Weights of a small mixture-of-experts language model, trained from scratch on English Wikipedia.
Experts: 32 ReGLU neurons an expert, a shared expert of 64 neurons.
Training: 605M tokens, 5070 steps.
Below are experts of layer 5 (counted from 0) of a mixture-of-experts language model. Rows are named router (the router's row for the expert), gate (a neuron's input weights, with its number), up (a neuron's input weights, with its number) and show model dimensions 0-127. Each number is 128 + 32 x the weight over its row's rms, rounded and kept within 0 to 255. Numbers have three digits each.
After each expert's rows: a language model's description of what the expert responds to; "mostly gets" lists some tokens that are sent to it at least half of the time. This comes from a sample of Wikipedia text that the model never trained on.

# expert 63
router:132162117147133113112108178145110194137144098125076108109153099056154156150134118093156082168164155138139131057160138120091146127163114106106126054080131116113106094143043128081123134184129081143156194114081133152061144125123161115101139169134183168110085114085166151104145065179123121089138162103077141121155150100221161166104118098137120126167120099129121148134098115124115117089172
gate0:120132046116103110171101144198140108196115123072107130152066168106199114127127122113191131162121092115154118132168122127116170102118190184126123111128147155133172162148126161036163174182102127091178169112135115134147191113109128110119080160131155137143082086104163128171197107117105117089194135121121138153112182155150109108124090140176154136132129075117134176105147152151132142107153
up0:146137079117053129150152127082173079123109149129146098116081118182070100094137149112107113078155132122193146113167121162137133153133093123099158146101121179135169139159105120180171118156115131187149141133138099149165157115114130041081144124176186104154122081147161091162102100137157114142148169183110047193110146065106121126137091119106166113194144100109183159079136111097132149108133
Description: Given names in lists. Common first names like John, James, William, Richard in tables and lists, plus table pipes and semicolons between cells.
mostly gets: " John", " James", " William", " However", " David", " Charles"

# expert 53
router:170126140177143184092094124119130123108146106104132097136155078114131159141095173109123156072111151190136088079124128114130045096178122067096208088065118127154069107145059127090132151126083091194134181126061114115069142135132111125127134127124177137090123099122144153108111100142118117094084139098137155130168115119113081097114108083104075168133156144125174088158100089130125091091180
gate1:134104203109137216154026133072079173133118156170151032126124148123150131139139121104101193160093134158171130129113127160113131035131140136137141154178103128133113111135146112131154129166131137146142145140144085126161170095121175149112104168065179085125164140152142113143153162180146154127083141141126141127155134138132082124105104151080167127163177126122090159102099060132167134098168
up1:150105187083121084104120139120128127131102132162131091086091173127151126187095142132116201152108102137107125150100138204122108107153107124144076163175156145109112137113132069132116102124141180136169156151080202124140185196168161141091138104150140149141111157120133149086079116128108133132117126124180132065100102137134094137150152138100072087200023123127077161116124140094165175141177
Description: Ordinals and table cells. Ordinal words after the (first, second, last, latter, next), dash placeholders in chart tables, and pipe or space cells in sports tables.
mostly gets: " —;", " first", " second", " latter", " last", " next"

# expert 17
router:183191148134147143090087154140120158109130115134113136118180049050090149131131114151128153067086137148149054112124084089148094175119107096152076149170151120120112083125067121074148165143107127182145141132127152116102158128177154123132183143120132162112083114088151137144088094148147089213151154111091146136147116103137132186072135118080126157112108173179124158147102172112057123114157
gate0:141111136135111139112127187139087128182107131159181119084117106121143153100224124083179121081134105172181104123043085115153118106116127130122049191137158098117129103121164134091119135056152145137135060119110115124135191161133145096123085186092114100147132131116166087143108092133139099154113126099155065102099086160120124117108171153118148125130094110127153098184077082124071187107147
up0:152129093159125114115147148102127203173091105172194171088142096175147092123107109134120125205117109136122149105184115179123069088175173096129150143126099142093109116119049162174136143148111090158171139153138126068137111115090141116164190162142153143085136143092176128186112172162082105132127125157160119142142161069141138131102138093123104134102092166134122172118184060094151099171179
Description: Article a, name initials. The article a/A, often opening a phrase, plus capital initials beginning surnames in tables and name lists (Wilding, Kubiak) and table pipes.
mostly gets: " a", " A", "A", " O", "-A", ".S"

# expert 33
router:110081202125141144122122107150140144109119134128118138094160117107163181084110174129112129114052160158173113062164115116087072113181089077132151097113156116184104126061094116104160187138122121130140185131053188080110173121168146118083158128142163135096090070112145137118100093197106064127099159132104138116146131110163160148100116109086138114127142181147117079139073105111111129081146
gate1:125111144119101088119154107102061138109088200119183202048144149122136151117035151188117191117113135155119114120163117123117051100104145150092140124170132132123100137135142146105154160080130131082110166113077161064161146103143164188144134154138130086129129119156167112125109123176129092113096115199129120126141183094120122051141119203117125117095135128137097131115164149161129175085109
up1:099121122176144074161136169116119073209144156112127157175124148141115099159183148129074126150160071122149135164071141126104102097121133137104154077115176139100162137136101139138157120170093113108150129105125082159109075199140102112128120085157091127094104152063160114137177109164111177110173137125134098156118121107201147063171183094108096146139105137151081215139152143140146148060140
Description: Table cell pipes. Pipe separators between table cells, mostly after names, times or numbers, plus some word-start pieces like pl, repl.
mostly gets: " dr", " |", "On", " ro", " hit", " rel"

# expert 29
router:112167166157148132132201234087125118113152089136098151119119138139168131116115132127126126122137151179189126074165138106104085145175136089112193065180151108121113110073128114167155148136112116110164208134163160157122152137148114100139130096108111133101078061084084149109108152152125126140118195111153140157163098095118092192121125137124075153088116197086145100099094115114078104123171
gate0:161091119126134063232128139112109120146119149149115126104090098158185161113144087163110169116181068110171140113133135151172143118167111133121078144101107131088135086140081083125152143124156104129162141100148144149152148101105142131110080150152164184191136142122113150182131084141173112103098147114103087132133116138101112153080092135100021179126087185089140043140124079140127154127173
up0:147127100159182173083079161140141124108171112118145139094174162129166116085151171159109110103173112130128111149110137073109111072140167109091157143185132204133121128151086162088162108103074080150116161083157108168141111095116156146149149159098176123144151102119121123139102163210120174077165118144148103114160160169030146126163164111127124130128099067176120179094168190153143149119132
Description: Determiners and possessives. The word the/The, plus possessive determiners (his, its, their, her, this) and 's, typically after prepositions like of, in, on.
mostly gets: " the", " The", "The", " his", " its", " their"

# expert 50
router:154152160163148158114135148142137145107150089116093084146160065102120184155109158100132150145113155133147095090157101106101062138163092083105205039144162092146107101098081094110146140149082099135157173111109132111113127155153125096106155077147127154100053065085157156111057110166146142139162159082124173160152101106155104168086093111147091104092116191143120154154096154099111093102166
gate0:142184048111124097162117117141076142120152132124144144157087065154065121113149096126075139135134058116086153101185107162080120110139077174120110093170172117147119139124162196176087101089121155114128111106219139136105183108147127127171117125141123164175165127153079210172112110151142142109134136128133147108130173131086125155148190140095096139112145116117151119097045105151108109170130
up0:108090092195133118082077121113128118150106154170115181095134136150179103103132145119160116123139132129113124123123131140100052172104121144141093136146139069152165115159068170168102130155147096125123122136168179194142101084105136136150090199145084149118174147164166135074184131075199117205073125128091179147130123170134118093219138099091134145167126151104103120182132140142125128120165
Description: Infobox and title parts. Infobox line starts, bullets •, coordinate slashes, and word pieces in institutional titles like Federation, Cardinal, Bundesliga, Publication, Royal.
mostly gets: " •", "ropolitan", " Royal", " Also", " Post", " Architect"

# expert 56
router:112121112150136162114103185106157209127169089134082106138129064043094195164125140074160133140131135182111183112147129117159120127135126110119187063103139081171128128102165094135158170134121111112134145105120206092122154134134159129112122149144117138124039114097159134126135102187090152125080173113200135145162106082141143233147106139141125109131116120135120106147095166117102120084129
gate0:060103139088105136187041086098138152161135134112164027141126107113166061097147173141134126141164121114104173174139129155151097121116134152079145126107108141194121128173161130095112142129128129099094160161142190116105093105124096146155085113130147131117113139181127109091134091126087165137078134112145184133126134111190135107126112139082108102183140059128145110164120150144199201145185
up0:164167109126179160085121132170151130070158142158144084089082118160128198157092136140116105144131110128111174124102112120121180156138184116125091148086142103077155119157160147145127157020131128102197077146120093103126166123118159164145082168089128134111141145179160106108091102084139153101145118134150098173077163155146104144206112199120116075141148193148080099141136117120114087107154
Description: Quantifiers and place starts. Quantifier words like most, all, some, more, same, and first pieces of place or compass names such as South, North, United, Waterloo.
mostly gets: " all", " most", " South", " more", " North", " All"

# expert 8
router:162164163159140151095139160144141182104144100126090101147161054087128154160096162046121146104126159158162097077151108106091080152162103083122191050129153095156100098080081107108139140150082105148143191129116176109114115163130127099097146105130134155097064080109164151100077133198111138176123161102124157144168113089157131148087107108127091106127117180134137099151086159098105089099167
gate0:066148110068048130172134117109095156169050128114141113131106125135109111103138107179138111114104109135058105172087177069077154177114146136095178101175129195172156119144124131139118144150085120147096180129119151154101121106183201197111103081146148073136143147120146048160175119150100101136137150117127134170111155127130119158113143137101177140131128134135104137071145109185136164171114
up0:180105117155149114095075133113137104142150129190116066165113110119145114119143077154198128174164078080155200086102074178134079135097207146082128133134164136142180114113152083116150096148141117107153161103129157082152121156159161199109152169143114069126105164115120112116098086175123090128180126092128164160139075107132093130091138101132156071147114117174175141155083141104089103153123
Description: Dates and sentence ends. Month names before day numbers, the 19/20 starting years, full stops, section-heading closers ==, and clause words like because, when, where.
mostly gets: " because", " ==\n", "==\n", "History", ".\n\n", " ==\n\n"

# expert 18
router:152166130166152165092139142143123165103140082111090097137163067096126163153096154101134152100110165159154092081156094099099112144165100083115185043152152100155096099085091126129144153120065107136151189133096152115135123170134127109095155111132143154087039078129165156100037141172119112167125173093101178153160110095175148154086109111141097114119107182135144107150090148103088103114166
gate0:106125154111123153205107174155086180178119126146166156107159182126110130130086029130170122152151144148116165131129100123179144108129099090128138114110059094106101133089085139108112141133161193136077106113130106141110132149145170141171061117174119077134137077145099069132151054118148142113103098133121125072091132132121128143131142103164173159084105117104088146101205133195093113126071
up0:142113153182139155136141099131165153131165157137087211154105083193148118115148104143147120175162091120131111141137034068129081131148063168137119140161098182138133166129147130124169111111137133085083130143197105149160138159098082100133139119184134094144118206158130182123120116053119106186119083160191101096169139110081120118177096154120149114134151134159147107130109090078149128108104
Description: Table fields and headings. Line breaks, periods and year or hour digits in infoboxes, tables and section headings, like UTC+01, Phylum, Synonyms, and venue names such as Stadium.
mostly gets: ");\n", " Phylum", " Genre", ".com", "Note", " Historic"

# expert 27
router:152115103162119159102122186131106122126105138191086137148129042112076135140094161164120140144093143170152124105125142105108128110169184096122160097131157110131096083121108053104107152108084117059109155132103138138121154147101122097104091168155096155090087076117159164120068134165129083093157151035147143148152111106145120174116109137136154116056083198151088093108099151098056106120164
gate0:213109047154098135133139119139168127166140127155133068087045080119127155141154157084118117172111079088118120193136139188082103115139153115106159118127107149066154133107119115149140116156178134097104159155112059145175103113109082113069109111135117098181129107131109113115161094134091180098191128126139108153146113103144091129135119180173098134096105163170082124082186129091077097134108
up0:141190122149154124112075114122116118128158087088101140083080101192141184134179119115134133152110105209146109122174058174131094158155074135100158117189156047105159178131181161165094173121156153118139143117132106136135159113127123206188182083111091106142143095115156104120115160146097116128095109133075145175117093093095104090118084099113118175154098092114079140096114149134127151147104
Description: Capitalized name beginnings. Capital letters and first pieces of proper names or table headers, like Bellator, Green, Coleoptera, D, North, plus and, than.
mostly gets: " North", " Ind", " El", " %", " Car", " All"

# expert 58
router:170145171156161164080158134124120076115128070141097103141147074107150149153119153088108130128101133203151087099154106122146081137144104082089202032145134106139122115107116128108145164123112106164166155124094193103126102155132110099107140097101133154099058060102131113109096138192142088163147153042125173166132127115103196141113100083145094101109122187127140164153094152099113100119147
gate0:110193126099128158166066156143166181146152103154123121123099100192152098091112156103137074087127049017082101131137117168100157105085131119125151096124157081116133152114081132123068114118120117161113146088086054131115116087104199125144100124176127091109166061106126100120137134135146147148135111143107104122146150122150104106162184157096117085096197148149159090105102107172146147138109
up0:103150158131133182110119121134095129136133093131167126153146112131146106117132132159136129130099120153160183111096171159186130148170126172159153110092120127156119094147138103153109106075178169148132167188154114118120146114085135043085133101180117167136156122128125199142182042123153101060119139109205193152167108162114105170104080164129145148172048122177125145104066164136094161126139
Description: Second syllables of names. Second pieces of foreign names right after an initial capital piece, such as N+ov(ak), Ad+add(ey), Goytac+az, Abd, Gonz.
mostly gets: " Abd", "az", "ñ", " Gh", "pr", " Mah"

# expert 9
router:160151127147158182099141153146149177108161087093087101133144084085141169159085151121116137149187155113159115084170104100084076127177091089133200042114155115153099091098093090124132134134081103120148186127090169115120145157117123117107158084141141157092061059104163149120098114158120130183107163073142160169175084108146130151093107106141115097113100186165141141147099156095106100085149
gate1:102088119072144140145179072100127091224138132062126072177075180093130105156170128124153059097105144133118112124132157100130134125133148139079096125114168120145107114122117131143118131133150171146097118090102138089163133115114132094148108066144141112140141110094136145096115128095177114130125076130141153117169127185108132181090152036096074138106160067090111150038171086159139141081128
up1:131172184156165156116118137156175171143125045131104087132073108111187158199153182161132085127170116162158131147161081150168144153094137169103080164160141149074109149098118166099116169119084123094122128145114122116140126143115103159069121148174169114103119133125157119106217071140118187163117117143144193099139133076140106171131118165120124171045099140122121169129147116095149142152089
Description: Numbers in sports tables. Number tokens and dashes in scores, vote shares and lists, plus ordinal-sport words like half, round, third.
mostly gets: " half", "18", "10", "20", "19", "1"

# expert 25
router:137159148165128161075158150140117099124108069166085049122144094128139145158096186147159152111122160151161091095105079127116115121165093057148177096166164072169105163111091144088097191158093124127143166126111149138099138161081122105108140137143145128102073067091135193112087114156097117168154175080174105159166128095165130181090125104101132153107129103088143120127078171152132116056147
gate0:156101102169095166102158079159151172110157141128138147109099120124148106158139139144148104143145089100083066128140068152114133137137071142134116173131102189137103159092129084096156183086103142154131097120159087158108071092114097151122135125125130068208128091099146117132133084151134150160142104186135112128106093132145138095035150178130146110077098085103147146040191089158127064093109
up0:117111150127107167160110135149141119138123139122125144122166104108120111170131117181101125088173101119172120118119178174134112091093124144101146163133195094127136161150098133085089167081133104143119082106123161062150123164148142125139166117162119127096115130158135094167206162130111129087000120187161185095130166120120152083173143187159111109129072202124136166129079148137123090166121
Description: Determiners and content words mid-phrase. Quantifiers and nouns following the/of/with in running prose, e.g. both, all, each, other, crown, Temple, international.
mostly gets: " both", " all", " given", " These", " legal", " each"

# expert 35
router:118135135139166158136155152115098159072156105114120120111152058040093168103103154118119131072127183157117127101156141116087098096148153098111150103106164024131124111103119049115107170106101111097183164121096180117138135185115147145189156082126182117126112092090169169147108123142117142122148143114135154123165133098115107202128115161088180132104063177138145089155128130126091136093188
gate0:108066146153133169139091102068158096119117086164136168077086126182073092078099109165116089038141143124139129128139154168131143067156138154052120113152112141177105155084149115096108123067104088126181080110127176146128149110131177115159078118173130083127139136148080159107157133119093124046134104127137134123128174156084114110204111114098151124144090133132079142165142125077152137153122
up0:166150115094158124116186110114177126146120112119141153123119129173138162142112165126129159088076095189175156121159154077161155147126138093149146150114142137174129115119148151121163236097111210090098096116103146172118149162135133114145162164182159102123157081145119112130135154078060166142141187103123060102083119127161124123139147206140156107136157141129163090147114216130083113173159
Description: Section and table ends. Line breaks ending a list or table right before a == heading, table-row ends, and surname pieces in sports rosters (Waletzko, Crum).
mostly gets: ".\n\n", " |\n\n", "==", ").\n\n", "″W", "|---|---|---|---|---|\n"

# expert 21
router:182163093129133147076138184131169176120159078137108125119143145125182159137088144134112160166107140102179100121157110094077104153166083108145149084103159132161097104124135061158086096075109106085143170060066135109077119150182140133118149119178112145107116115100124136129058156100110157142085137108142190136172115122209117109106131090139124081101119172181115170126109133094057160106159
gate1:128138148134162151165138142150157153172128123108107133128103136138120128091162110188112085107141099121173124199133106119116094095123134151150151112146131109164139154155101129119160152147168210081141107152138055169156149109100174158152108097180167086159122122126120048184109080112083125076191137133168084115147151145118168170141108206079157163151169164162136079072144070151083141113178
up1:155123086195183077174062084121098160158094117127073210168181119141101129116137177145128118115157142137149098073165115119142125144155122134109115121125212150121107131133121143173109085098156107092194111093151086126144124147104076174106142145119088188094172098128096133160124114115061164138062076074147149076168174157108110108165138151120157092141113163146095153171144110116121127149130
Description: Digits in data values. Number pieces in chart positions, percentages, dates, areas and years in tables and infoboxes, e.g. 71, 24, 29.56.
mostly gets: "10", "30", "29", "36", "27", "31"

# expert 43
router:106079226159125138144168150140131100084153095146139075118161138078100133145125136176111137107091163132152101102115060134180136149187145133155169114185142063116117097097105130127136160131065117160162169123132115126174173163118119113055115144112149156093085059165163062130046167140064134114146152146129137092151142117144115184086118082155135115128169147145135173165110142123115146114166
gate0:123113120122109141097155123138109171147123178108149149140113109094135122127127117100113155131181122102104104049087122101199090126110135085121134162188115136110177107185129097097067113102150058156120159166109083155153148128115114185130136082076120122156046137119147046171113146108091146096131116206102173064135130131110194134125140122118115086087120063087146168116120124166072106099100
up0:146143136091170101069078112101189130160133133131176142169101136162165060150126113119073097186115142110183076147138165136081124120183079166160104118122157147073153096091090118122143077116112098168095192098107123165121133160111123181104136111106145156120101131120144106202075161157097136094170149127174114145155053173068149126139142099133145068129119179174103111131157132170119111164137
Description: Year digit endings. Last two digits of years after 19 or 20 in dates and citations, e.g. 1995, 1873, 2002, 1960s.
mostly gets: " German", " However", " contract", " original", " politician", "American"

# expert 31
router:160152170164154156100142161143105156098153085132081103131167049104149172158108152097134154126137156161148087073156105098107101146161096088110167072119157094159095100090085121102151176138078110159151183134102183118111131167133132086099151131120143160088044076121163157101048111181150114161113164093102157152170106091163136137100110089133101124126109178135150103145083154103115082113183
gate0:142111159067146102195110168135147124202130126136154150162108101113126049061115096162113181122133076108047107127069103150114194094146156155133146145097124145087109139121102145089163141165158156127062099107102088162075141086145158136159071134151115141156157117099128107126139114122123123199087106140139117149171135169177122097132169174127184082145076113183144139112166152171135141105139
up0:144150143160161066135143086160071128093187137158138100131091107124157174140103121142113111122100138171073135214143156101101124114162169158131119101172122062165125120138148128167156100115148140087135197139142161121220120174083137140188125181166138135170139072068127119133105088114113133081149113169141076135138148130188063171148182136091113173112107160148165139128123147134180154114123
Description: Articles and clause links. Articles, demonstratives and relative that in running prose, e.g. the, a, This, that, during, because, plus some table pipes.
mostly gets: " This", "This", " that", " during", "The", " this"

# expert 62
router:151157163148166157082128181144128168112148086120078102136156052079141165160122157082132153165132166160141101089135099102086078164170085087108174062109161091146089102091095099108142155158078103142146174115101151112120120165110116104110152117140119155090051076093169154115058143182125141153115157091109167150166114095141117150092097094140108107113112191142126126153091139090071105110175
gate0:096110156132175136206154100128068161156117123141163139125058113153087169113146150146115163131168167116077136092159148123125122190099128141165162129096135155131111177105151106110123150129121147158081129126132107113136136066133117145160113118141207156084084182148170091148143104052075062136094138149104113080112122167130139177142098142164161151135135129134068160118141089175214195127089
up0:123154122138243075101204143094170181135146111087098122158108143110053125137180124088121094186131108098105152147131155134089138117139071145162140111112157183128143121132180153136144093110150138194081073117116161124115104157102183120096184180083170122125129149127136082157129172160079156090179152105148122165118116146079120108117137121128145077121080139121092161117110105141137090142187
Description: Table and infobox structure. Markdown table divider rows, row-end pipes, line breaks, and infobox field labels such as Label, Website, Phylum, Species, Team.
mostly gets: "|---|---|---|---|\n", "|---|---|---|---|---|---|\n", " Phylum", "|---|---|---|---", " Label", " Website"

# expert 59
router:160122113160148185178137161134120133110133117142113151147150023103095139120115157165092148122072146074148094133160135162077141160164103103116192095123125145164164105113121144084105157096100114186200157118121074129154115131157103140135145191152097154118057144074140121139113110122143108202042153121138160159184108068091139113086146103151125112131125150105134092146077132118141108131205
gate0:134094060106152073116150165086131118180078142095136137156083113136058137093107141179138123144129112117092103165164110116084153160105186122155110137110096157158137100111147184118158151099151171167125110152126141124150126072174120142163165192110067169118128138128105073140114113083144123118114056112129169214117148054108197165100115155094108122104131120107140080211113097124152158130126
up0:124150138155110060073155153118110083075138157153178104116110073063090173059126088159177128153111110152163104126126149132168092162116128128077068100173108130212149106112089125118134114129130095189120133147056140104171060118166140144144171109102133093184139132123102166130168182157117096155159168123112124139190124141159124140147142159152157138051135133136093145101102086148124112079109
Description: Inner w and consonant pieces. Word-internal letters, especially w, inside foreign or compound names (Thamwongsin, Raekwon, Sarawak, hindwing), plus capitals W, K, St starting names.
mostly gets: " W", " w", "W", "St", "w", " Sw"

# expert 36
router:163153220157134160095119144171191163111103093147102133162130054063108153111106126103158120093148151070142071094177103114088105144159075092124201120167161164152110073120151114114118140187064108137150139169150135141077112138082132093136147161190137155119101082149104114135127147156115155137126159118084145143154177139150128194126115084141099148115121164138119166129081141110061149086138
gate0:107183137126110123135108120130124184110079153106124059083136148104109158092158126135157147123157116066167117101071117101131105136107127137070138118129107146106175106095144215095122116151098114087048169129114129130109145162104125144158080110123123093129119115145101131190133077127153145160119061131125079110145082122169082167150111097119107083133210085165193131114150038107090119090178
up0:191076117107150184146112131146115104146158161122112078086113101114142157171103151110134144122118157104114118138107155095114156111170146169094183164118081099111110144166155111142096170156117151115155133165144109119077112103096069156115166075130172163121088106135151142111107035140139196113114090102124113102125126139142146052076170112054096128210208153075096122130169123075131137124105
Description: Table cells and math. Pipes and spaces between table cells, year digits in tables, LaTeX pieces like }{, and capitalized abbreviation starts like SA, AR.
mostly gets: "S", " E", " using", " create", "   ", " Ed"

# expert 54
router:139166176126143132086121117136162122093150112159117122122146093088179141143160148103113197093143171199125119110113120082138052149185125109128135077118145112126104134046152156094084165239067158176155138160147130152094123158136114104107136103135140170104125116160169177120093121120131175160114140089182187105162126104155132143082116060127130120127181174118139121133084108112124074099164
gate0:143123151118173189102097098157114123089107122191144073188139095134084078163156135146159111126106074155109185156143102142141073139095138179123105114156102146130154116109145158057189204127157161145132074135135093152129146110156192180099106130157130127144112131173113088125067161173068156170162119137167099121086129134124167108174126108075149111097177163146141116161096140128080085173107
up0:069055177103132142095120119120135133107106126129088164108076113087113124137102119157074088144163151122082099113065096124104153160153130145113111120093161110131165108115139136188106161206101131140164160119135092131145202052099142090105129115120143153120159184132086084167149109151188165068103155094128147118130097107132174127172095095133176114131164152084093063124121184125208126111152
Description: Name endings in tables. Final pieces of foreign names and words in tables and lists, like Fernánd-ez, Takah-ashi, Académ-ie, plus sentence-initial He, It.
mostly gets: "ova", " It", " wrote", " released", " Madrid", "'\n"

# expert 32
router:174122176094156129125124142172125110117133081090081140123158101112119167113090141145140113153071126143141053125141109146126115129175138091150140054174128110134096129100136133117091173148128126106141173110086128134110159146116079115108194116104170170114070107089136136094103158207101107155110140121064213172130115118127089136081067114096143143098111200131128171120062143103077077112195
gate1:126130143125102143143096117107131118137172164107123125100079162167127160097168113204064122187160137181157134109108095197177119064162102180142116140153159145131202143100144069065095138181101136109107152130131160136204139112098183097108140132194100067168138141120179141142145114163137166164127139142133114115138134137134223122134120120129149127160157196163117129093131180119140154170132
up1:067120177105126105123137145121134107125132137120104145152115115086174168142107100229123158148114066094138122116166158177141070120149110191106110100220138155111132101121178090108179159113099098114164093097172034129136175115119068119119099092166146100129159128098133138126111088113135142164106100112092116144144106163116132106108185172120164107199116204128178115091155127096111114144129
Description: Table pipes and was/were. Table cell separators |, en dashes in year ranges, and the verbs was, were, been, is, plus some odd word pieces and non-Latin bytes.
mostly gets: " were", " Mer", " Str", " was", " been", " En"

# expert 44
router:162141145143119143135141119103112086126146128156105121160155065114194161144122165101139119124153132133156157101113150116084069117154122110160196063046139112162085102092135165134147093130080117179100098105107167114178168137087141108092130193129156139106043079125158119098103123150086143128142159030111140119148115115156106154130113136131193136147116205121087083147108142111060125086157
gate0:174139132090172137120063136079077138184168171134107133122146151104168129155136137166114081159144087098178159170118136140134095151145130145138128121091126168130100151126170120105122074105119090164084081130049121128150151128116146125056125150161118104111149107093123089071113142119065190130133102073113098139132158195125096124145116181112224111145153121125136044124105126165050134099147
up0:086098081161143126109119144083123112135157113155149133172139091041083153145170139077111107100083171186141168076138126101184128167181160158119090113057143167140166131164113149119093101144158113116121136139133109183104166186153066079091134113074110130179122114101119103096149127094160181135143126158121128154138188169134141186139107157150173134072156110093089104116092078162154086150134
Description: Article an and one. The indefinite articles an/a, one, any, and top, especially before a noun phrase, plus numbers and words in election or sports tables.
mostly gets: " an", " one", " An", " %", "An", " any"

# expert 3
router:144120100140141151086105166116107084079119124087132101166144077097083176110166126024125144143127158150091083073135144098099083121135141117136166136141169070112099105095133152101116189116107141101161111108105145111055150142108101118099163180095097144105107095115154170150119183193160120183108118128154129139159152121149056166083119110098105154050147205155112159155133109085127147097132
gate1:176095093141109119055096128102142133115092117166143099138091136096074137110159074110106104149123093110093074151091129155181148156095164195128157139128143131171111119103118141139170108110087196096075131129121141096078095112111207107148194148097091112130130146175127192191155163130116163147143063121092138137061143078118106152157115165136118129058141121078070127121110127112170172128127
up1:085110095149155139115144148116168038211149164154188192156062183137113152120172152139110117177111079088101181119191106139145093165093132095120196155157099141179105145113105134128132180142108111086120123133190112088162141144124108099142108196156095192120119180059105139134132164091130156121109123141097139151158130080106100139124097168078138107125153116096096143149116103132111126167130
Description: Prepositions and table separators. Prepositions like of, from, between, during after a noun, plus table pipes, section markers ===, and mid-word pieces in names.
mostly gets: "====", " between", " from", " including", "|---|---|---|---|\n", " local"

# expert 4
router:176176106148150152087143129155128152109149060158101083144163094076148190124099182152124152053135144101176098106158117125071108155158095085105193102092144098153106111126076137107157123116112112100151150082091119102089163170100122092110154094086130164090104056117132143114123113162125165149091164089114181152135082098170149158122100118149070103112093215146141141155090144090148137116168
gate0:149150155117107152110061157140112142148129137167219189166139146127186140117167082139154161136143108125119095112143177192090120096101095137168121118112127108109141192145131145150147217122143163129055127127146114198120112117081130124124037176167122110100107204189112156102089105122119161101097125138121218096123127127125138103161153118087165154131132168112114112101162128087131124100112
up0:142137087105141107114111103130111118165120086108122117146074170147110089076044099123113140098113178098092142113081179122114144172134099054110118088122152173133171138155126128127115103076089137147070072071100109172151156142130084095142079121140103075166098142047148086172118171147119085145179136102177158110082123140120085127103082131135128110109097094125161195084156101081128161167142
Description: Digits and mid-word pieces. Single digits and number pieces in dates, percentages and IDs (14.5%, March 12), plus mid-word fragments like eather, aff, ig.
mostly gets: " sq", "uge", "uls", "ift", "aid", "arm"

# expert 49
router:134162143167135164114145129137128118112137069148111118139162083085141136136115143087123110119147147135172092080143091097072050123154119101101161054132143098147115098055060141105154166131087116134146194137096152123168116157099113114108158100128160141108070130076147159122049150193145148154114153071096157127152127090204151140086113119114107107192106189156139067137103152118110083127168
gate0:163116133116133091080085133086111138138115127101143113147146181130104076123166105151109147148125091130118132137097123112090110101103137161163122076176138159102082092099097092120153108129149112091072093111120103103184111114098166182083142152167127113183100106110148138152148132170101140175144113122135050152093187079090152147201174168083107137082180110080045190131106154101162162066140
up0:147103130162125113117108139113124156130118134154071090182188143135076140121177176189089146086136188124184142083131144114135081084125133157176155130108089177162097113129039120163142137070180107137094114093144134142081095122089123208074121139134136087118156125196128090157122176163105109151108101090128118115115117035095115115156084177154113108135147073141136170112118122119118127147086
Description: Paragraph and heading breaks. Sentence-end paragraph breaks, == heading markers and section titles, and table row pipes, e.g. See also, Track listing, Bibliography.
mostly gets: "==", ".\n\n", " |\n\n", "==\n", "==\n\n", " ==\n\n"

# expert 60
router:145140122141165156058127122128100109118102120146120165154099091121110181149090142159155155073092149145192081122114132117132105105134121095083171143130147126137072077089111179083117154164111114137147178096040136124150103161184113113106152081126147160103122088128105105125136127096149082143175147116085143141143092088091133196090081173144106118133140191031089168126073170120133130069154
gate0:074106114069130102173117087129145066097098168077139112115048139156130128104106109126121140146083172161152049135086122152124075095111125125145187194128124152123128137110116169141113120122126104135144157110092214142146143109192123161093142134125165106159118132140124149120107083075139089113154132115101040099122164154071105140133100061098124129126127191053103136116111130162179174089118
up0:075167162104089180101092107114190158186139150178122105110160099112092142130138108117133164128118125116076093084106167120076116113100168142147160059161170142163163145147128134125127138061184129120140150160081145150102164112172128047127181144156124149191083152122093117146072129167070109155128110114157121116141114148116115187111113085113119073100103103090062067152099177157125153138154
Description: Names and joining and. The word and linking two people or roles, plus first pieces of personal names and word fragments, like Jo, Br, Marc, Kar.
mostly gets: " &", " Jo", " Br", " Co", "ł", "ș"

# expert 40
router:181150098147156119109149157140106057131118065244125124158138097142076171120135176146110090118031120134131084116135146113121138165141118111086192042139132132155109134125089187140092144123121127155109150079133093092147160151095121128104134180106125152106092096116112125135081090158114116151121142075121169145117114113085177174128112138131090124137160198108117175139111148103139105048133
gate0:134068155126071111157097138071074079103062136148189128122084161123083112104145119109142130132164085124082082139085174121147116117117125114119119131132130179164107119150130111072141157174162074139096150136165079133161106080133179153118132150171152089227163131147144098152138103156170139077170096149095139119125162131143113124127203124161159127081190136158105094098115093081104193136144
up0:188124146116153154078192097162170173109117069112135172101106117112089123145092193121141107125108119182081154145151140091152127104117094155139133071165133164063056092133107136065142136115171122149160173124103137050189125129084152083100161126166185180114116139131093145107158166139141115136148130135131186145127070147109143162127154140199166106079126112170169110106144150159146140134081
Description: Name-ending syllables. Final or middle syllables of foreign names and words, often after h or k, like Homchan, Chechnya, Gheorghe, Hogan, ş, č.
mostly gets: "ş", "bert", "ois", "mad", "hn", "ș"

# expert 24
router:162134174164125145125108139116106108115135142133102085120130059086162135155098152075134153078150157081148138093130100127090094141149112099130163096168158082138089115110071125051164167130094119161133184110058154128137119158163126119116142068125121128098029047135151153121088119158129123175151156064162122137155129097124155188073104067118079129104109177155140111150098141108117097121180
gate0:130102119116085128163129169078132120114109097107112075079142138081179072205143151082171107064096091126141127177072100205097144094120132137154093156133132135119146121156147162186143091114167156141122124128060156152095114137155145121148152112094146092153093080139095139087121192119143132165134103094104122089100205168060215113155144120159131128120142188130133070135118157136145141105134
up0:160173160138123111086083156101079111187114091076153119080105104061138071155122106165108109127101131140084144125100073194113111125162099124177093132188120149122128130129158146114157175089156094118111124129155161191131097077191149073120116159187108141147109164103180115142143158133139113159158100105107165198165125140190115144134132091159142082104099147157130104196131144117214149120114
Description: Prepositions after verbs. Prepositions and articles right after a verb in narrative prose, like returned to, debut at, died at, plus verbs like began and received.
mostly gets: " at", " to", " into", " received", " would", " through"